Weights of a small mixture-of-experts language model, trained from scratch on English Wikipedia: width 256.
Below are experts of layer 3 (counted from 0) of a mixture-of-experts language model. Rows are named router (the router's row for the expert) and show model dimensions 0-255. Each number is 128 + 32 x the weight over its row's rms, rounded and kept within 0 to 255. Numbers have three digits each.
After each expert's rows: "gets" lists some tokens that make up at least twice as much of what it gets as of all text; "mostly gets" lists some tokens that are sent to it at least half of the time. This comes from a sample of Wikipedia text that the model never trained on. Tokens count by the router's weight.

# expert 78
router:135056113130141132221127119123071103127131122120072146137116136147120119108163054104161087125142149138095200126221079133166081155141142102140071096145101102100129098069113057101133100129091109129092129133172103079185051139090131118170110145121059145083101153172152079115119169140072139097090081128089129170136136141081197130098118141159128126165096123101112122178166097130104132155153083170128097112069152108157116139172131120178090081138081166084124184134125134133138169171116145181141107120175129114118051164121146155147112100099137121144106150118130107109140136108086118171121150165132127124147137131137186173107097137165163133132079135127158132147178139134162107160157043029142127116163124149123196114110128171145118167128105118137067102143170104144145137175195117
gets: " |", ";", " 0;", " 1;", " 2;", " 3;"
mostly gets: " 0;", " 3;", " 2;", " 1;", " 5;", " 13;"

# expert 190
router:121101149102071153167111149104107083125135093114113149193126119134118121127140079172142132141158168147073152091189106111121100169118166127076100060168104138141139089104132106075168082160115100165098144114146111170182148136098142101188133132101111109135100125136176122111147171110092144160131108119114159068067096080135158115082125181100144146123107144108091115135122109168127051160099162171096096083084125152078090175147194166146060076114112151044124143107119166105152197150127060139165123124122175071129060159099157144153134112085147075182120126153048121136125149130096017138093078153121106097144146159171149141113139135139170133124122179086142180110126138172158094199118097106134099108162111112142147087135115132111140146052110132128128104126144071140148160160138149
gets: " S", " C", " B", "S", " W", " P"
mostly gets: " D", " P", " K", " M", " B", " R"

# expert 113
router:173106146127126171149143131104136089170106118141155197146121149175115097056159100129134137127151141120095174092153093112143127146108175101126131096187103132122089116118104134100174124127141114144095096081144121112162089120089139082140150141124126145186105164112172122154144172044099123176064127150163151155133139117093180158116108117168158111152101158121156094131173049148083077114131096136137096112042117159103122157157144137139134113107145131093081112106169106067145139145085091144110110066142150089133091150109152133109010132129154083134104164189112116121097103126087074139121089152154103067200167172135143156098130088209125109137109148107144137158192205173159098169175101117113071123215138132140157138127127167137107149157114089168109107099112105139190169169164158
gets: " to", " in", " into", " with", " as", " through"
mostly gets: " into", " to", " through", " become", " entered", " toward"

# expert 136
router:141114154119094153213125176105093109127111078172108179134109133155127138071141081142147140111149160101121138088176077146121084138116182095101134072174070139152113132094121074091116099143134109164122067122155129104154122167125187102183119158126129098149049169174212076113179173130119187105040125182135160124115138038137183139115070136135178101138102101101089081149125048120118063106099148171159110145120166147171135179145110128155089113114091209153096172104116155096124124125099117135139159142112161105143103120117160188127071100100141086191101123167107095149098092083133119139087121162146135139154145134167142123109129103198153160129119141106154127140150170169159109118127123149165077117122092141165183095152105130173092133175127140165130115121156092136176113118128168
gets: " other", " more", " large", " new", " small", " two"
mostly gets: " some", " large", " several", " various", " public", " small"

# expert 122
router:167126139127150132150115162124133124157133123134135138149110141150189113103152088195165109151179163163096101140112111090162132177048166118097100079134069159104102076101111101092107135136083142187097075094160072104128094141068120091135100119109115126130095150166126081123177135141092138090078111167144234207150097156130166184104114112175165157132103153155172124202139101149150097121110075151106104157064113150127130132145149092145139079057091137132147165113180159081219172175121119159150110130154172152183080141112126182114116080086160110146089131154096115113104150098154129178106127160038103090161133108151170091096151105156153124142144122146136164123128138172152116142142070091173151089128202106136138099130138118153158137172110140121095102109151079158139116156128101
gets: "er", "is", "t", " man", "at", "in"
mostly gets: " man", " you", " woman", " person", " horse", " friend"

# expert 61
router:168098131120145157160168179096144096226109126135112202198090148163114091098175128147167118173156133164093179095171089166146119129127151109113114094184090116121140110123091114115116121145168099155077091104158120094168083075118148112098094124100133131112072191194161087158108132070113157107080134168121122127076101100107134174098088106114127099168091135129128126145146115152104095134103120156094098114102141149111110137174123118152107122101111108121071187119130158109137153109105106167147164080097125107181112180094178164146043087127145130132099152175098101110080082139104135170077088127164091071157145163124147122113116120145178168143077166106120141152182211181147068150152095114148071105200134118122184117160088122145112134146128078139101127096107125144169215151152132
gets: " on", " over", " took", " under", "ing", " began"
mostly gets: " took", " began", " started", " across", " leaving", " get"

# expert 205
router:152094176126144164170143194114114112201116118127162189171118122167128074078191114110151122129199134138110180100193096135153137132091129076105131082169119152089119123129097114094111146135189098149083094090142125130152077084093145113104153103125095091158087178197157080145132137073102151099091146143127132152102123085096150113101150147136161099152069128139124123165133077129088123116142107164107101112112130141127119129193123140166115099110135106125110156105129135121132146110067098185150169116129127106145136190090199150146026101115150106148070143146099079109112075097087123152132087144170079100191164147139132162083164123176186188163084142112147151092167182184155124122156126124126095124183150147124185111133063108168067148141115067148116094119139116165180176155132133
gets: " for", "ing", " of", " with", " made", " make"
mostly gets: " make", " using", " wrote", " making", " gave", " provide"

# expert 19
router:163116135135112130206178118125132032182156116129113214173104164161136095120136092126145150145120156122082154112186127142118129139109168051147098105144115171132103094059097110122154154148099099190107102139160083164139147126099114108191103136118071134106120144176157123135120210121047121101057102149098145164117142135127176160099080174127148136123113169138139128177152128103104126111103152149106128112083112117113125130123141189179123080134089153085099118132127122106156243156087117142117155147117117147120068137089147135161113087049148071131108149144099121164096156094093089168140160160158121137148126149130128165119164123151153116132130123078176180136167148175188119196137112069143100127119090145158154158105123118170129133154130125154078135115161081161130240158109125
gets: " 1", " mi", " km", " 0", " sq", " 2"
mostly gets: " mi", " %", " $1", " sq", " 0.0", "sq"

# expert 10
router:174059150091094132150163140104125097169108071142152150133110118168086104097148094120156129102138151178095129143151091121117115144099152120094054104173097156085057116095072106108186107168142094133133139089121105153165072112107140102138133180084090105112123186165144115130168136159068175151079111143142117152124159080082128148095107155162146134160116121129135124142196065129113133158104119157118102086092134153137122147179165198157097100111122147105125160166128148140148128148127080179163151103137170089107091113110153143125054093097159085146089168160077112141099120091100127170072106125096112090159149174167173150100152095171172139123078162105209160085192191151136100160122056077145094129110156161131160125143085152156108139132129166145072056145136104187124156194127152
gets: "\n", "===", "==", "====", "    ", " ==="
mostly gets: "===", "==", "===="

# expert 237
router:140088166105150169166156148141120109198116113131087121146120140135108118115141079069154095128179149106091159073143103131158113136121140112119118098169112120065112067108087105091162126138129118122112126087170129138137116083112163063124116150148078097163128154125142114099114184114129128113104075175152177135097093071087156186078130140156144109165097120110172111133200138157077117095153123197144063124116087147089196153210112163113114137115109139095123143103109140067204174158109096188105143081096119169129082149080199144187094119078158091176105138143105092078058137119088076174123103111131153127146157166169143188067128147167190144150130126144163163155205138150118129151169110111165102150191160115145172124138104123160136158157108135096091102147121130143161184129135129
gets: "ed", " named", " known", " used", " name", " released"
mostly gets: " named", " elected", " located", " placed", " awarded", " published"

# expert 104
router:146120157146105144184141150040137104147151119123073161136128150120095110079161108136148126128206150119105129116153076123135106141113154073115115087151113130105112097106107115055156151128107138119095091091130066102184089161122170096192096181066070095143118138155155095116162160120125154140080127176119164147140102120096172163135140170143143116196098083084123089161160089134099067123130101204129109124098165138158178143190142150151085082062075148121085141100197146089147125138095101152137164098121141102129102133114135194149064139068122092144093179165081101103111132129126127144105115158113084090145215156132167190111126071156145157144109157114171153128139174155138054165160053115162100092151128098095133100163111122167091147153076103141104126128167106165150143121139139
gets: " the", " The", "The", "the"
mostly gets: " the", "The", " The", "the"

# expert 69
router:177089136097131162141174129095145100194110122132122160179093182116120122035153100168151120111157157170082173136199100124127098127114163129135134099138120105134094089095109129129145101152149071137100069067137093144177120090124149054129078143093085167091080155129176118118103140091106126145092126181150157127061072123085143184115091123148126100195130142098139125140149096133137099139149142114143070072108159158154106131171139142130118092122084113075043130089118142122176141170128119125122133130114103124165067132100119165144074130105152073126083185168105120128081113131160106140082110153156090094127190145117182138110144107132133090103102162115189157127168197162137048151153096090163082108197150159150150120167092123102138215175124107128095108147143131158154158132177149
gets: " in", " on", " at", " In", " within", "In"
mostly gets: " during", " within", " located", " near", " in", " throughout"

# expert 152
router:148119132135078152135179175073131117190121049119080188209124128163138136156159091125151120115157160161093153159104077179179103126112155117097137052153070131115100100098113109102121079126097112162064110131151112105160138118107232085158129140116090084147115168171150120144177162143097154131055097138120172120138084092135158159106126106117144123164087075122121098189154117106104117090137151119160114149093136122153105145151112131131081096080089126108136140124150165134146178129115080147126150126117149143173073109105132124197047127104120120183131172137096089127118096172131125123100106163149142112139201129173138095101103102187162164134093115062209137109185162172154132107170106098186142145102149129138179118144122096152082118115106134141115074090139112203182140152138163
gets: " part", " number", " one", " List", " most", " top"
mostly gets: " most", " some", " List", " number", " many", " part"

# expert 179
router:155082139113129155137173147075117099185134117124126148161101175154097106047171089143158119130146186163105158130188112161110117111138163092147115094132110141133114072078128121088142102150124080143102061104160100156177134149134141075124100151096097147106114139133169073132137117084080128113048103182146167173095102078047134162117096159128149145189119146116139064109147058134116119139119120147153080076117140180126112128183134152148137089107058143072111120090131120107180128138126110165127119115131119090184068158098119198129092128074163080136105160157105103131093109124147110144096106185114100080162158178131154140114142120174131101133098170127139113145197219165165054148119094119163083104178134167147137097142106125122125223172101120167118099125110104154148151115161103
gets: " in", " In", "In", " at", " from", " during"
mostly gets: " In", " in", " during", "In", " During", " throughout"

# expert 233
router:148092141117086115194128141122113075140155091134117131181104123147102091054135084153168135084178218123106155141157096131132078112124129086131117107136075151083093084104126099096146135156128115135072133094140095097152130130071132126161132157151138126129114176144130104097142144079112151103097131144155160132158076118116139157113133148128167146224087106080080133149153122135102044116143114163125091115103188141146101191138136170157098107129139155061120154085174157134134145116111120137128121150127171132172048167101152171176101077101183086168126165145096126104105114070159078138125059164134096111166153121138161163095178125197150137126085142121179174100169205178166109142138107110193111124150142127135138129150050102127116186121133114212100091135185114140173173141146115
gets: " ", " re", " S", " un", " D", " co"
mostly gets: " re", " ", " sh", " str"

# expert 81
router:129048141160106148145163107136107053132144105175092125148133171137107117100169145204153132141117175123078102081155084148168130175050159130111105134145106164051137119133073093110084111122081123102122133049156090152150070136135176159174174174105088156189137138139171116148195104116111164121087097146149163169142093097118133179103073165125158143124069156140096110169135129153098111111151155170128066130159147162145149197130131127139103135127121186150110116105156158157159170173117140158138172126125095076156128153135180173122090154116166136164144155129072122085063081111145094154062045156147125086157153154124141099100105103144108134195076173099135157121140132146149102147171039097120124137158158176164147185169152134144112138137131091102114152103156142116124140121160117
gets: "-", "\n", " Time", " •", " zone", " Occupation"
mostly gets: " Binomi", " Clade", " Occupation", " Genre", " Spouse", "hylum"

# expert 91
router:153104194082147110152136115110096109152148083140106150142081207120118120113156085141180137097145148142109128108153087106124071162098181094068136089127121188063105096084102099131170101134159092191080106120112110091153084114120136065177127143130136115139122141136131105122126175152093145152092102166099189175152113106126138144093111127152128105169113111101133123168109046132125038158131110191188115117096135186149128165173188101135118075081134136096103148122156141140167165163127061128165192134188150140124115160100116149162090097080178131158072188145099114123079128104123109121099101134164118079161192164105151144091108101166160136119138127133142166145189145176148085157165093086161127071131116161153157148139121094131121164109082082183091104148101079128165161145149191
gets: "a", "wood", "e", "s", "i", "t"
mostly gets: "wood", "child", " CNN", "hani", "lun", " Gong"

# expert 129
router:125105135091136144182137134097157098138113094118064168109136159145120140119141120126157118131175149159084122129174065103154080125095172080136109135132107128100105080080125103085186100134099103121107084099145058154185128130112167079190127150098068080122131150161144102146129145143130139164092133178148154160168119100117158192133102159151169108206071149116143093173154144164092076108113121159147107144094114132179161135204115166162081086108106130121091169164149127139121144161111096123141164154157130102125086123105111148132044127057121089148113188164130078177110126135103129141082066164089059121136158139117146170112100101180148113127143170139134152116164171164151071195152018099134084083156132131091128081189131118150091158127115100118078159095169136125167147144162145
gets: " the", " The", "The", " its", "the", " Its"
mostly gets: "The", " the", " The", " Its"

# expert 38
router:197115189100150145167109124075117094155146088125117151201103141120090119071135095137162138103137139143108150114116101085125103129119132088094102078096137193097098106089121118111157107142133113152069130112129112138166076145113182093118117181121089134142104165130151124127151184144094182137082129165168150155108067132105139148139115122161155183167117109109109078168117082186110046145108124209146121122117162173181121163136193130153126069085133159105154137136173126107119132124054115129135152079143129139113128159116165183134101138074131083164116182122094132133077141093150088138096116160124110059148151194114157141095157103205136161113158127141179180138177168137151086160167116112154145117151148138092151126173059095137097148133101102198110124156077110150192221140165158
gets: " of", " The", ":", " by", ".", " de"
mostly gets: " los", " von", "ibn", " Darul"

# expert 52
router:158099168097155088154157150074075091152153120129094148156140131101091125118179103173140125129130149116084171135164106121101094086106166122107099084126081134110123102107095133117118095167083063127100136091203117107163087086094140098201106126143140104134100162164177096121145147082098115150070107160131194147144096104132102137089065180150169138157106128118139137154115105112121114151117148166154113127091127152131053123161213141174110095135095166117116180169179132085158125139059076126133168077101163140085084176109124158131107142101156100136113146154085058107130092089076074133100076108164144109161145154125162157081088061188142150152080182112144157158174167163108092183128099102219091102150138146104137100185114099135137118128097123179155108162148095144148132130181133
gets: "\n", " II", " War", " I", "14", " war"
mostly gets: " II", " war", " III", " War", " IV", "II"

# expert 49
router:135103168122150167147170167049120103175155094125132174167097158125134071073143147101146097111183156147109155120180110128106099141109131092136123084151108147109102125112108138094132141140106097110103133104136107128162142116109147100143094163135086114101076142144164075120140162092099139157095141181144153165100077142091170176135140160133155080176111130038153091131149092181125077164139115134137078103094145181162109151194157131119081063078100121102046127123194181085170118154110098152138125107151106084112103144118141180133024144079129074117088186185080098098108090140123117138114120128150098093150174160122141159082151144154117137124134178145185128116121206159146085203148075124143075124153193132110118117144105143122125165166098105146154111125112106140168166134208137
gets: " the", " in", " of", " from", " for", " at"
mostly gets: " during", " from", " the", " at"

# expert 252
router:148103133129110180116108178111065086124116082140105136120100170172046106116171106153199151080195159165092144114125105089161104132103166096062101090164061146073106100118105075107161137139102125139102114105131069149163155128086146071117144118078155115094139160151115097159159131080080136166120089135114159157092165122115149152079133099177149091175110118102171145167139096168141126128169135125148057152100131142180138123168156120166100105102148141080121142094150141071149152200119103142152159089144162150102122172113159142138124111067156103144091135167104101112042130129098131148118156168113076131165125150155142141123103101151133135169099201141158150194129138119142056142116080048160128062160164145163138171146118115133136215162108169151133082099126065136101141128144155
gets: "a", "e", "en", "i", "re", "el"
mostly gets: "kel", "der", "en", "ör", "tti", "ur"

# expert 107
router:165113151066139130187121147134083105141141111116134152130114169151097109088185069161151118111173177181109169142165120148140057121117142084113094106125095128106099075108146098093159118151094119147052134076139079130167109130115138118134112127133116124127094173146144117094150154091036158111085142147137152154145050121101157143118114162131166151226079090110075087124171111133115102117158119170143136116128155183113093164126143125131123079122131142066130164130153172123142185098103120134131135132173205114131075135125169190194129087108175065198124171128127126115076111083141086106144080174137088137158151210158145130110135099160140159114089183118174171120183196183132090122205116105155129110159115111113149137146099095136104193116107174166111114096116111129140167146142134
gets: " ", " K", " 0", " de", " so", "es"
mostly gets: " ", " k", " K", " Kin", " Ras", " formal"

# expert 82
router:117066125156107174154164132114116100146116111212123135135138179109152117108168138106160106131115151094082153131148132129116092172038140131100055111213116138112118096106115108135128134156111101144139126073155029155137142085133128087200140151110090098191132127127179120170174125064101144117129113147156142140134075115134121177115117193119134165114089116142106125187143135129106109102173115128142043123115139165119117206157151129116083137109096129126089096095163133133182127106123099102155178097140147089089112138091184152125094151127132110228117150153091135118080110147136140136081131155145109087178162175131170108081096116142150170181099144101160151112121127142157129153137108078166122125211164185086145126183129141152078155129126102123109075155200120168150138123215170
gets: "-", " Born", " name", " Country", " birth", " Full"
mostly gets: " Binomi", " Clade", " Born", " Genus", "hylum", " Starring"

# expert 109
router:132109195065129154175119208119075111195138131149152161181110132179112101074178117120167121121141119156122146094178098148119130109086149076123105088167110128089110112112083119103128147132153144150073109081169140094174092080100151105121127108136076133117124189217152097123122170082082176117078124148135179156077137079109120101094130094133137102167061126134104123162132079131086150098136079185117101121091129156166126136153108127139094097109125106130116118103121147099137129096071095162155147109093142098124114189095164190130050103142109106148110137153117097137121102082082111148116082133195058083169153171144148167066140118154171160140119141094141157097147170161154098138169123133123077129198132122110190118132050129175085152113130053126110102119105114158174183134116136
gets: "ing", " of", " on", "s", " about", "ed"
mostly gets: "ating", " showing", " provides", " find", " provide", " create"

# expert 242
router:156120145119114134157151157106081096141142114128090161163129193131107121124121109159160147157118177131082164090134084129139073122110152127116073075144138150111103081090137086139146133125133067172085065094172125164151130086091144116170103128128111098099042149172158105084141129127055115104068099161117210179121156109111142151088116133107138131172097086152095106138118113123090138092090149177141137149071145156119097171136140177171103123119094097108057147131124145062179164158121094132123202151120127145146127148076103136129118115038130110150131156129120071139111119131129055161108122158121139115209142134143153107098092088137173141172081141051161152114172196192134120160170075124161091145130127125127136131178063098089137149122133110152104078151141112186153177172187163
gets: " 1", " 4", " 5", " 3", " 2", " 6"
mostly gets: " (1", " (2", " 31", " 200", " seven", " 21"

# expert 73
router:144080209130153138144162142097063091163135135158088141144112132134099128106170057164164147112160148140098128127175095153127113131103167110105110119155090114090119110131083110072159109125144119169106103127090103097214081146145119074164130100074062109080146148180196072092182133106047130147090125167126169111115109147101160136136097132116137150174068118100100075120171102109106136145090094142132105107080136120133150160170167121160058099149158159125111108067087114096166149102124094122115126080141114177088106155101118193183109097103191119152097153143140121177072100103139082147105134142125136104178162144187139173060135083156126125125090136121116144120118169202163136144159100105142119119103128152136121089158078127104122167116081118173075132160150107169203166197154135
gets: ".", ")", " (", ",", " (1)", ")."
mostly gets: " (1)", " (2)", ")\"", " (2016)", " (3)", " (2012)"

# expert 1
router:154114134074118164116124137103059120153136093144108153115094180138101096115169086108198133121139137134103132131129115107145090164119139063081054108158089182064074115117090108098145103159174112138088074090138067116147124121065122096110107162147148099107107155125130130120094190097081155147129079131104155196142147080115123160096134130125143096175094102081124100156150070172115114164146119145170097101088141123182193108125156144150101101139080156113112141074142177068177170146113107131104150083175164127095093197123144191144115132087162134124075140190125078079076082137089142149129118125144104076185122181156140127097100068152141128149139135084156171148127123165133142133114113072143119112124142125123187166130087094124087177176086118153126092159147061170113132123196187
gets: "a", "o", "i", "to", "e", "y"
mostly gets: "ić", "ović", "ón", "yev", "aro", "anov"

# expert 165
router:137102169121150115151167122099072087141121108129111146107128147150124095064140094179158098106158176131054132121158086119118076116104124094116107115178100147115092126109111096085161139162152106119094163045117127115156141140131127146115143115107092123126111127158129109145182138107107156151079123131156137108133118101094159110124113152126189180233088128068106147135151141109082125119146067166156102161106151173149110211171143188128062125103130112069116146092143132097132193141129102135157134094178168139138107139142123155170093102090204106201126133131135120067107082086160109159121124143147109115179140193114118142130128108159191120128079197136203148123157168166136129148127077092208077145132148116105152131159141149123094194119123153171115124115170112169180203172200148
gets: " ", " It", " it", "    ", " its", " along"
mostly gets: " ", "    ", "      ", " Each", " It", " officially"

# expert 228
router:114102153119098160166164136119111043108158102134098129146147177129128172115145115136140095145148173131080168117112117132145132151052138085105079103220057190091107142095082109149095130135158102153143109104172073123159090113123130135168160121124122086146106127163162120105192156141136147131101082192136152149158155109138142137097110132098148105122101138144057097153149113135081113085169113127122087102112139152106143160143130109146110092126118108131058094106169152152147170158125135124158145151129162118151088149103152145136113140101201094221142138149119104070073133089170098166108058149158099120157107163149203136130111142149172165170060142059145128156146139141180092173148054094146132169153119201170142174176132127126106136082113075118080100178209146140168147143171164
gets: " Total", " •", " Coordinates", ":", "-", " Species"
mostly gets: " Coordinates", "Scientific", " Binomi", " Clade", " Website", " Born"

# expert 251
router:145068186123126130164138099089118102121132099123091187115114174134113138090136079087149139137109200157077169099201128179112124168134147092124126111170041117134116106082097093097182061146128095177107097109111121133124103101112137134155106113134140152159138128165183121112170117125076117125113107159096171143112103141143142135088107204100134095132079097132142041165178087133089082123183107173117089134098140173100122172134160149149104111098140151085140166096148115087137207090116106165098086077139185153112109115098128153141117112083183098157093140140098092113102143165132147144114083160147178135151170172125135141107120051150167130159113114096126175163185204127134140152119092097126107129222119144173212113161150105093137172124110093156123142187137084138181129152143131
gets: " also", " later", " even", " then", " only", ")"
mostly gets: " long", " again", " often", " even", " further", " much"

# expert 123
router:128099175143132124175169127114127086138138117117103167158128159158136106138143063078183092133144181172092168122193077124138048135116124090121093090122097147118132061059139111106133129136112110161107139117209131104212143109064137121163089138125075148095093135156172121104101173149025114133066135121077133201098124132124191123041091152120128147144084123136098112146130124152106127134143104172140096128068161124118108126143123115156087088130083115090058197154118140071132178158103131148139143134155136136156092122130126150158155064071122136127149150130130051114104130129111081147114143155126136125142122120152146145113099087144142153164080160079177167139161166167158098178137044081136093136126101149139154132114097104127102144116113117164123105147168062188144174165175148
gets: " 0", " 1", " 6", " 5", " 4", " 7"
mostly gets: " 0;", " 3;", " 0", " 2;", " 38", " 1;"

# expert 215
router:143121138147128119164150122142101109195138111136093144112122158128115123123154051188135101080154176125090182123121151070167104122100177108136095082123105133148118102053131092056146059162083131171084139118094107116160145191105132099218082115176084132096120147148189151142190117163087152085039109139086151147125093114137169118133131138109120097096072074127139089166161069109122093131110135116108104097101133147116164128126140135148104070090075139076127176043130121122115181160128120143113157117133117138166123136115147141125085102076127127196038182112109119131103133102093111111128131082164119148148145166145140116108104096174087205160150126095173163161151179178140120160144112133151075101124163128139182110132140080171111134127129116169077148102145092170148169189112132
gets: " |", " of", " both", " all", " those", "s"
mostly gets: " some", " all", " both", "%", " those", " %"

# expert 200
router:162059156143115184133157128107135107120143114131137133188068147164093124118164068152147113105144180105091167068177083112086090124095177062123113056166076168122123048123087078090106105125100123129090144097149139185198153092099175132196143121074072130126101117125180108081155202097075177185110134141127137125104079135114157115097134139179133165119108126112131110120158133194135125149112168183100111116076123143108108136162176166128109082148106132064104156082164152160155149132130108148169111067129182160121112144121145147121097117055173089140118175124082139144094141132068055159125130112142134103125136150122147123089148115145151164109121129092158126112115139198172140176158100104158108085134131120187129134122092149099129096104061156147119091118124052120171155153121137
gets: ".", " M", " B", " D", " K", " P"
mostly gets: " K", " M", " P", " W", " L", " H"

# expert 31
router:189051128104109155151164137083141114188139107174148173118078142162086090121128086140165094099123150153093149133145073138107118132115146121091049068164129160097086125096113098118229079156128093132128120103148090133190102138114161104142145160102091105157124161163141130119172118141080153158095118148128155156114146105056149152082098152141147092175115087107144096137140065146132121143109153163116128091072106155133116127137197173165110082107121132120125158112128135135131142170128082188162156131142173096124085109121141125152058074081140061167118137165071135140123120084094119155080058140122100114138163147174175124082135079179148168131104148097152154120164180135125134185131053083118109067098159174098152136160081134140073128172092136147093078143118132157131154213128127
gets: "\n", "==", "===", " ==", "====", " ==="
mostly gets: "==", "===", " ==", " ===", "===="

# expert 238
router:138053141108123147129188141080122097175109085137138169163053127142097077085148074127168135096142175166094129095164129136115100100118201115108071068134108149084067092110122097099182079143175116148116121071195080134181074127125150120160100138091146153097077185167138082110171122141093120135095116162148140195155111122108133190042110149142166130159075089100133115125169092128134121088073134153148115131113134133141089134154137152152107109076153149121159145097140172102136121133123067177151141085182147098117046149098132155126032084107167117158122127150067122137114119123113076160068106136148132076142158135164163143087146121145178134141096142116163142095151155142150117117172089029151108110143158136105136150166130134146120124125094125151105072122108124149135143194107124
gets: "\n", ".", "===", " ===", ").", "=="
mostly gets: "\".", " 2015.", " 2019.", ".\"", " ===", " 2007."

# expert 234
router:137085139149149144164136101065130100132142118108137188136109126155104095075147082140131113138142139142093164130148154126165087114078158098129107027166121160107081124123129091089159107124127089147062096098137093149146081126093146100157141140143147138165089174119163123160128151056059135164098131180165140166165135115111171169101107113148152142155122138103093114131156050149061083126132136142130100143052147173117140132156174138124137121073108148114108139078149164080144106134099099177110111088205147112092113156124171158126094092114182089141093169164103117127071116073064105141122097139168104072217153136145120171105136106142129112131068142133173149106209221156145098156177088111103069126173154150125112179134112169117127143150113087141117106141169084133171178179138144
gets: " to", " for", " To", "to", "To", " into"
mostly gets: " To", " to", "To", " towards", " For", " helped"

# expert 76
router:127089147057133148182136179146135105165082110135101100171086174143119102082132107108116091130146182117082168118119095107094087131080123096099105129162104142120117069094094085112163127122129118123074088097201118164134103086093156091171149129099129100128104166130167131105121181170119149140080141216143144168104092122084141150100071146174135145142067116122144165174149139142082115073143134150162023149121128161101120159195127133152092107158142149123114118091153124193149160182142081119123123080110090124139096182117213129142106129066196092185127135123108086156077130121102109162129101145175111129190200137124143156099145149133145090146118125143130154128141152148123115115137108066138133121163159143146142186190099092196123118106140087101072092164164131123155195110184146
gets: " built", " released", " founded", " established", " born", " Died"
mostly gets: " built", " Released", " Synonyms", " constructed", " Founded", " founded"

# expert 95
router:141108155125152113185142154099093100132084128131153171137083162184137123105156101183165112092164180122086139077120036083120085199136141135079129106173084102105094061090098097053175099141129061144133122071113113131132135165132173152172141120137141118125110116149174110072174138110127116114107088201133160142131118077123151166104126171140161105182064104077133098139174098155115119161096069189162101087102155115165103171147140155117101084104131166105130187083147130091144138094113120158099132135148155125136118141121152196120093070078174087161067164160083149118087146146106087135114084148147164123182186128123135123111092076109161095182102122113156163179161165125144097126128083131158086086133119126140193110142154101145133139133120098169110116164149111143141136209156167
gets: " this", " other", " also", " same", " then", " these"
mostly gets: " this", " then", " other", " also", " now", " these"

# expert 102
router:148025152128144126167145122073103125126094157105112139155122128180115105106164024115135142112151149145107186151169082133148035110129152072135083149113121128112116121065114097107131095142134115109113145093125118101156102114105152110208096128144101142107060216177150108135145141134035127071058108157131119153128115138098164172115111133138105121142079100127156115179191117131125105146128069148138088093111165131168100108131126168146077079117124154094136125112109180096105160131129108128124098128118121112101053149110116162177106092103155104151083129141112105100068129132085112160110128157127138105202152140169175180067122122218154115125106114116147146171155169125156116081134074089133136085140162139126172124151159124118132197096118114139078133135101064178139164196099123
gets: " |", "---|---|---|---|", ";", "|---|---|---|", "|---|---|", " 0;"
mostly gets: "---|---|---|---|", "|---|---|---|", "|---|---|", "3;", "4;", " 0;"

# expert 225
router:138105139082141146156143155099056103160111123120096168097119146124090103077141063164158143153155208151066145104117097150165092149151147128122114091203080107098092064130118095072183065187154124145127118105132126095164121164096144146126127137111108107122108140193152123084198136150133132130093098135131186154177072066147150110101124181108151142198111089118102081125121080139115127136165157194158093125114145133153104152152169148159098075093100136134090147121148156108173180104081129149117186113121165154103090187107143157139090077139140125172087157156108137107076144126129129140074059161185166094138202119144120140080111102146135098145121122113132198133139182164103150162099088103173128095146123112135141071182138140169104158188114088155152123152112113178142118179140185
gets: ",", " this", " also", " time", " However", " This"
mostly gets: " However", " however", " While", " Although", " This", "While"